config = dict(
    n_experts=16,
    routed_scale=4.0,
    init='trunc',
    init_std_o=0.00994,
    beta1=0.9,
    batch_tokens=65536,
)
Below are experts of layer 6 (counted from 0) of a mixture-of-experts language model. Rows are named router (the router's row for the expert), up (a neuron's input weights, with its number), down (a neuron's output weights, with its number) and show model dimensions 0-159. Each number is 500 + 50 x the weight over its row's rms, rounded and kept within 0 to 999. Numbers have three digits each.
Before each expert's rows: a language model's description of what the expert responds to. This comes from a sample of Wikipedia text that the model never trained on.

# expert 4
Description: Word-initial fragments. Opening pieces of split words, usually after a space, hyphen or quote, such as re, Co, un, self-s, inv(ents), exclud(es).
router:526426503404515495494472546509556551590517570496585519496537524544357470443497466534467486616447455518442403567540495444499551517586439423467538539469445594496503489531530459410505525444514510492521458554554555458484485503493497507511530454521507484463447474466477490532518571547599465504430416486519495471531489471459452534500574468484555548437529494548467537453536433480466549466503473513609465468474466456520635531529542529501556533483525513436470541435505589540506481514557483
up2:437530465534512474422491413505484490508572462488397579449489555549463458432492526515430489477519547526515483517487467511564494547467551422423533554372566513587559472542468499481461520430490616409466423470588422577467462449549449466496532413545435526572517503435575442456501520495525485510531483543562519431481491504482560521487402521458588542482495469588494480534542521484575550552522499545417592510438503416532473412600506574496507434482457495543573498467421504469463490547502598
down2:503492456522556521473492482448533521454502457496564491507473583584517456459464549436553550459465468477464534481477404518587495485467564479409463507535512484569502486460527464502532426489471460551485468497565463525489458464443552550469495459583548459557497504517559540465505531383560480460541505514581514490532479567482545521585495430557345470544514460492436443476521516455465521495429505575429600524622473548434544521412595572458487488461533493484546546435605441556480518524413568
up3:459519341589529433450477493565625456473523406461544534518409458505445548407472508554542484518488464519508446549561526552448472549459476457461526553469443435500519446426456393584530523514470446538511527543477460501488461474512412488508465504574485572436524476403486467469556466481540538550562493383458502507571492514549559488545513532575416610445445456414505577510564575580479520571527486524513522506507508501509516573508521536514513443431494503503409533632426472550378518506489487
down3:476517443491511547534579390556608537483448528541531422489525423486492504418498530530560451537565516518473415560572457514515514501482515437510497463468519568486430463457439569523481494470546505517487573495495516428401517478578573552545634457549463521464485476480546444474613503507549538497541486501574449444515356535425359535448520537553421507561527496503546506462504484434410520555455465432438557451489507500472496522488530533493483523452553482474447555555540451514452509525548452

# expert 13
Description: Chemical and scientific subwords. Inner word pieces of chemical, biological and math terms, such as cyt-ot-oxic, plurip-ot-ent, ser-oton-ergic, plus LaTeX subscripts and coordinates.
router:561538511613490477441445561493492455526539436511433480487547559454365442455496562435496453445479614382522573444421528556484478490534510472494505517453507498514522504500394493494612418482537463450528531520502495575452590577488505451437489466497561537573497548432602537492523485547460462537532552509543573516525508506490452467438360548471579595488496561503423501502471536453438561603515645495469499515495428487478422448421476484493460504421512567505465468485513432439502483514507545
up2:436504512377491470447533501502531518413480481550462626482528551469520514488485453482476576475423510548446534461483492523530397509507482498490423377436490431501560479482442461540531567532544505452530417392456391594452540480540475466509460461542531525514405481443467542476499529546525506541411487512544570588595568560469512556487463482432525433528492498560453511418548443452465549504427478463478531529476513540521503514518541558489432512535553485448523552470518550507532504547517498
down2:584456440518576456514602520573473518470503530526460497405557510482545510579548464439596563430537481513449530519506561446522504518543476582570462433495497579461487505529477486424454521530608432455522467471477486540506569461544595456531471469411562487541451454526530519469513445430539522475484557511544557525606453509458471469492512541404470612518499492570525534409488481516440496431552567633474493473590536574557509445462533490485472507590552440455533532509499563565527394534516512
up3:536485512526464427503499583469521559441591392456471468588473506501525553500431492554429603474493453468468464482458474458527589356574463432452488583519481434565463474484518517471523490440475517517455478430528543496519542523426487445491505484418543487496515485482485482582490441493432448548442510460512497481513516500455501426544505565403551500475502480440560494635520443481604444513428539477520543547493409488556468347561468531582513493512424520483516498455535472563474506525510564
down3:487518586487539669509503395437522490514590481454512541467537481406581508429488510507515472490459515456488487406482521436432516436461582474487390514490386454561571482530528570390480476496421610471426556442473439483457502475511452472476539355579447499475532488543483506569451483411545452516513552520568437559553499464546471509497460475525491462514483526493521552397450479477519465550554465538503422499436534440479530516508441494576518557475458469506507463525555465448588473465491493

# expert 2
Description: Commas and clause punctuation. Mostly commas after names, places, dates and list items, plus opening parentheses, semicolons and dashes, as in "Maine, once" and "June 2, 2020".
router:439511483458505579370551513489482533497476550532550572489473515494557573600520415430435584548472474510415447497472453546452585540503417577582512511537623470501512465513565564451522454583491464513483465554474515541496473487501495508512534558539492471484538483588556554587528469529448514542426505552417474491421567508470453494500479542484513521510472487527607491485474480511463469484488423467488456457490458468458500468512586516460506476486491522519499509474443536526543524597459455
up2:540463543518406460504526486582503562516578463466517591539426529527385492473624435550491539447555444536451478475446453512453513475490517461573511442460525447462369510431407557569528397526506451520392370512512386520454425423499443547521536627462534438438502501490522497521373535543514458481457401468553473535558511531501558518520463545524406439442516471420539520487387515388488505493518504401440550529490440412536470485472461488441484490420419470410548494477482559550388480480504500
down2:502525456504451567525507548524520515453424552497544562527540514437548551524469480545480484524445514434527495555539510410470472544466486463510467531617407495472436398516479453429514523455561483542488461521567477538497463590492515578530565462430518431516494499548605537512548500424565477534453487546523477400530426450452518533477457437598488487538529654442465467465504462527615443524536516506528546482533543485519558471561483522479520525494528474481504448473512575425534602455459396
up3:521517460514554467452469551527518569508506518507499538582474532434541529449418491485434453526439499528507517508505529415493466559612501489561507415463578507391611407584449472477591535521480490474435524578467566450573482566527525531453565507545428511471432542599430578517422494492571523492461521491479533433477412452388402403497482519516481523517482493542455529446521475547534483511485561561576510513523440536454484531485472471474458574534504480484524438465458542401454588532512475
down3:437591583527481431588504476413460411509468530512497531489460397469466509495566484460486476478510460587443471576465435403558619494454490426517468604420518402472541526600488541525516472467510468504427411508373545628521547492486436527491492401529440491507547470493465512601496502435462391530609461464510516552532487463520441494543539503461503454595518555534548422575549475477525485457517442445497502490582443464490471591441462489520587454435499505392437517462466449530512466501526525

# expert 0
Description: Proper-noun word endings. Final pieces of transliterated or foreign names such as -am, -al, -man, plus table pipes and capitalized title words like Station, Hospital.
router:419525439498428507450547481491492544434483472488559423528567468466535556513433569455591364583548498508451574528528505534481559432414510553477440531468490565433389506430471496454464415483509547505499514508530530541516515506533543464469496520469495415428419398575488544510539563472596451499567522425410478491481483508473531477499586439501455471554460462420449523530479518422508518492507480494472464506468497517391506503575520534481504538511500453537488367560476495504490516494563514
up2:577476460396490500388451586539448498467585555417428457511491570542501471494474455577423543594464480494511506491504450533567507445460428487495482535457599495381455460479484486520523434469501504451563517429537502551514569504513607453396514496499522497457574523528423523453523489555564503481586483515579492546455477603505490450512459509494489473561497410524543485581365511413475561411513512527470571508469503497528473616371462459450510463438500443573521577545527512480506511433489442
down2:544476460447503554500488511451541478414543421568492579589547519525446521486432506423556566446544506522430483496530569445486552429510491499541435509501552463435482552458496433572518504528466507530431575493513486432515551470509565391459572401493475420453541523527560479472483517464510451489567455596447471495519385582454479483470563476508549552568482518481553558502477587512474538520402466423602582463480455523505492506559501490469551460479606535478485518523495530511509561475525470
up3:519517412499539467439539420552580609495604496428481443602403499450559390501538464508499535495379506435547582423446516537531484467441504624628494441483638473434482543546468537462434483471525581554500520430581530466540472503508462439486458516472551577554484478572468434482496467523543475505546539512469584536514560500540500515504559552466486464508560520426491512477453483480513463470553533461469584544503437502587432538492482460501475517593447432423573589494468461514526528485487445
down3:474493539459580550597501510396500539491566428510485510519495546548637530480534405580582486492450547470501546508594456523526478528525607541423518523546577466471515494453410479573461482521575573534442555429494562475540576440522431528458575582598557473496409476507503504569461464534536524546569496504559535349569435504430524460578503474596473512439482475547500363530493543481521446488574491508483528472432462555636405426534418561457532418507566474525516538537549463508513546466485487

# expert 10
Description: Sentence and line ends. Full stops ending sentences, line breaks and heading-closing == marks, plus decimal points inside numbers in tables, as in 7.62 and .667.
router:449522577426507512515463513506435431561558529534557552478495514549522541571596418472535535509521470430518493550541528480579484553490518597567496467430558493516438425545490595506445467575495467455496509514483515585486453467475499462449505579495419524496447398454534513494446498521539572522530419599494538480458510554519385491465583566464504492553378454441502487511484471517565512457483460483487501503529462492462461477470500438504486485488506472530393419450463452506546573417500448
up2:486384453503538566513457519541542572562554473457507493486518560484467449491489557562591516513510441511560477435396440507570502478543454581420509536534645447522537563551518525488576411433542542568402483392429472453467514453520553478504520411486499479543385542439461492519474437504400535467473561494430493568500595460432460533477406556541441504439440402519481534538465474453509454507609520453393476567521482526468478516605487567477529386622462493443447464486504491491492542493502534
down2:580448419625495423551497515528465493550517467388508537582578513485505569460461504575591564544622493466487495544533509526423522575667447506447470426547485505552526399492533480468483497478428448538505440561484489475433547528399439521466478567479454542533485491482574501504596476464477621523478408457488490446435540574445575545539499502593480490500445457505463482459562479501496437377557474427484563574528459545544455546504432517477491571497498478517447485472508520462452517503473475
up3:468442507538445383466576440573472514472507452566491491458539455490464446480414499421569513527546534550461437450456480487470518467552456461522427421440534557503542470471495482543569432519499501492475520458488557505446476538489579426442620524517529533470544474464506563598551569583501449540458528549503467401525512485534474372583463459524432518421474511587578495469413482456548466576490502396451539490525488539468443475520571553507501597484433531509470414430445533489501492496460541
down3:503480439552538396485520476555579522524579470458535488486479486517447467537550518562487492380514507443533492441502558498477490461532400519568560500576542528476516465447480551560506503526510464460498509522470506485554515533473463544517475520572531413435512559543500462514572605506401508464446548479407442431508501567479428602507470457415442511388495444425549542453510496397488557549487539398537407574477550494522536510480466476570399568545460437531544588469492487533541426564465538

# expert 9
Description: Table and infobox headers. Header and label words in tables and infoboxes, such as Team, League, Candidate, Position, Binomial name, plus Under in "Under-19 Championship".
router:572555527464539461482469441596531497484505429488508547429510493493543480580530550460455498427539456559594498482410455545398566585486516486497424420525560478497512522547548506605461528538462437453525484499555485543436570494489592581560555489489429559492527524463502523522555507464436512439434600440533496555513489421581517531467473485542493489549534525486483540495603491527426369534417443574404499425582499555615568495524508481534476450566521537487541461517553494453483512525474527
up2:416467404435456472507572484541524605532476503492510461507466554463409498472448490550472496500494549468488512563498511539566540561515481550554359483433497571490464505523497485459492472526450435442562490569514498493485482397483466580466469487490439505475498559480504486528584421477493589462485442442534532558515475530476539479468448472438470521459492626572495537578563465520558482464447473534426514537484587500441397557503459449564562483458435471483624546438468439471475536569463481
down2:572468512500450637498578478554487555515391548405493455457476457569416525519420484589435485464556496457541526457518559491533536549523473503477492472383400361529506562364495452436544604412459430494565458509493469489545500595516481555502403423498572530540548441485497496497581456467503621455529518470505441486517493524474504592465515521530534498550506425557515501602460524585433498491600494478485424444466569466559483567504526503542476515479481589451523532526542482633556492373461414
up3:610559473394487554579516533542445534500455521519538519474513551571574579552511523567461540501532453500508552441503429503525557538454482464455465536422524491509533422547431476476507564529552520522497528460482562551430463442503497502565534430447518566479555620464496493494448491561406515487455459548545465510518434539521523453499429430550471480452626574498532526523456470609554543511536490493443551453532484528430431468454520562586604455478504485488534488438507527497566347566465515
down3:471447430438511484433433523445400492552495583523491501461473478576498387554544492494555503518500465615461554389474564565532445433522491377489471446548500492453516451368498500411445609504395447496410485405559543513611484501492517531506473472486531508420506442473490477383594501519460464544486480498532451548448483526481554474482557479483485486490537489515506619478526519435464494518459433519487524552468550579541429468394590486445624592461456456418471501445368539573504463499513498

# expert 1
Description: Biographical prepositions. Prepositions and small links in biography and surname openings, like of in "surname of English origin", born, died, plus table pipes.
router:526519501527439489589532471474654481434489480460465491550406513538556520541524393531518430503457454518527493564511539550522452445574464470553534517534507476540511484554358450467457543503444513524537505478482428466549486501365486421514517491516499448491494544491437428460513496585515543473543491489534506506576491560488532505437504509484574472546533621473463446497501451474580481530460531458495497454575565554461368408493484477495505490470482530626516522571481529572455542524578542
up2:455555406527444481529607480545488474557551515475504506554451427562501466580431581422506501494500597533431427529418513541472551499491495578513460489556654542477469492459553470585561548475504500523520452521610438519538610552578526487470536474535497441577510489471432582446573469452460441455509514477483644579577472518419525528480551609406539441409445409493549542477474456474525525615454550385501469471582556558494430493496462564425482523489450513484563572515510472529509445460450525
down2:476423526411503550578529417430527554422522455528545555485493587511516529458548465458523426581541538593469499531519465546563510558488528479572528484532539453444573561565530539560529547504544471560497563605540553628501540475543398502523575483482446461572517530462487539563488453492497606606538588463548490553585508467634424537534500526553535489465564521442507507535494564488498480528423470544577492502602446503500496416482506544581496420433433440539417518530520490497558437481531577
up3:570444571452411449430533509553485507549533510496487484510503487475599500428498554444497546404584602581428512470474503476526536506519478445428479528448566469407508385495541549563570450479481600470445476518555475487461526504560484499479462565581471502521540494455500517570435521500501553482504511486440461463542601530473473487454500443518508449530527524522505489473508594484575472569519429445512492418608454492416512422567518575503488573584504589460537425487524505470557470499457502
down3:509578480409493471548508470591425501485496518557444485491531531430574551534533526449443533440553490440553485493440562478450462551450554456500545435450484487586493495540454547468541562476523452425513521419440561440544475522462506445591488535585537500505492488582504563468447589497431465528428507516550501575417460445434494545472505475483555510468494524493404393551465460524524343496519468585493469438529477509530563450487535462482488605534494509593412507468517438503484419520438501

# expert 15
Description: Articles and possessives. Determiners starting a noun phrase, mostly the after prepositions ("of the", "in the"), plus a, an, his, its, their.
router:458499489512472461563515497479461506536457532506456481544537579531492522509452573508438487552533519472463500564516496513488459466460654514532545528461544546553517500502490563546388553450571443537584508508466513448516457552411490551570552506521453440445472556515565451512464584518448513540574501577496469519547490387432508467461414490414471515464511478460503485514424481532546532548482513508473447519560556482490475453507455485547578481467469538431545507545432523480452462541498503
up2:513461500354381557469499453496527469537500476437511501497506503495576490532496461443526536520517606462504592475461439542457499474488554507477485544484568561521512495454444449468453509472408491406471519491508481499462512431534563461459580549433477503543511573516368498470517519449499551470484522520564506517492505538534529424486529528502524487498426495491440454479418503414481427487477474468495537523570534529545605441552516461434536486614465478410534492530431476391492525515538581
down2:488508486479451429500539509471405435463469511533533523422443485491519488545533464459535523531477503528442465488485571548544575459555516511558485574432461511538410464530562499516447545511529479516460534450485533594477419494534509604556513503534546455449514508472527595475504531534497563538517503515426484436455443472438439552480541378423522466556529451475432447542535619502572531564549535621445506467507520365563447472593463546487503514510478453428576449430425546474441446482584458
up3:517490516450549555561583416415539454577533545539556517575581518482466494476545439487459556533562467462503418383500457552503474459449540479571521432480522618555455441449497466543458482508467463483524570514518506408485488569529500587530458376483469455475465474549511415499514518505488451526575536486461514551509512476513385549492397560446499483538607427482559525495438491540456495620502449490534549398502605473548554550526433547486477433473580526551496449498470501536436514483472437
down3:476455534461554455592390550567479465496387530536400523584511457523587497433442487564580492539518554474531478584463488546394545542439511530536541472470530448602563491497528465552483504460451517554529499555497486364471487491547559473531503551400497552585569515397500509475445462424508521509539452409468551543547556473470530519489535501457460529542473555408524536472497528517539469495451525425430461475506457507469443493539492408461478548480579526479553502594624457539445559496433530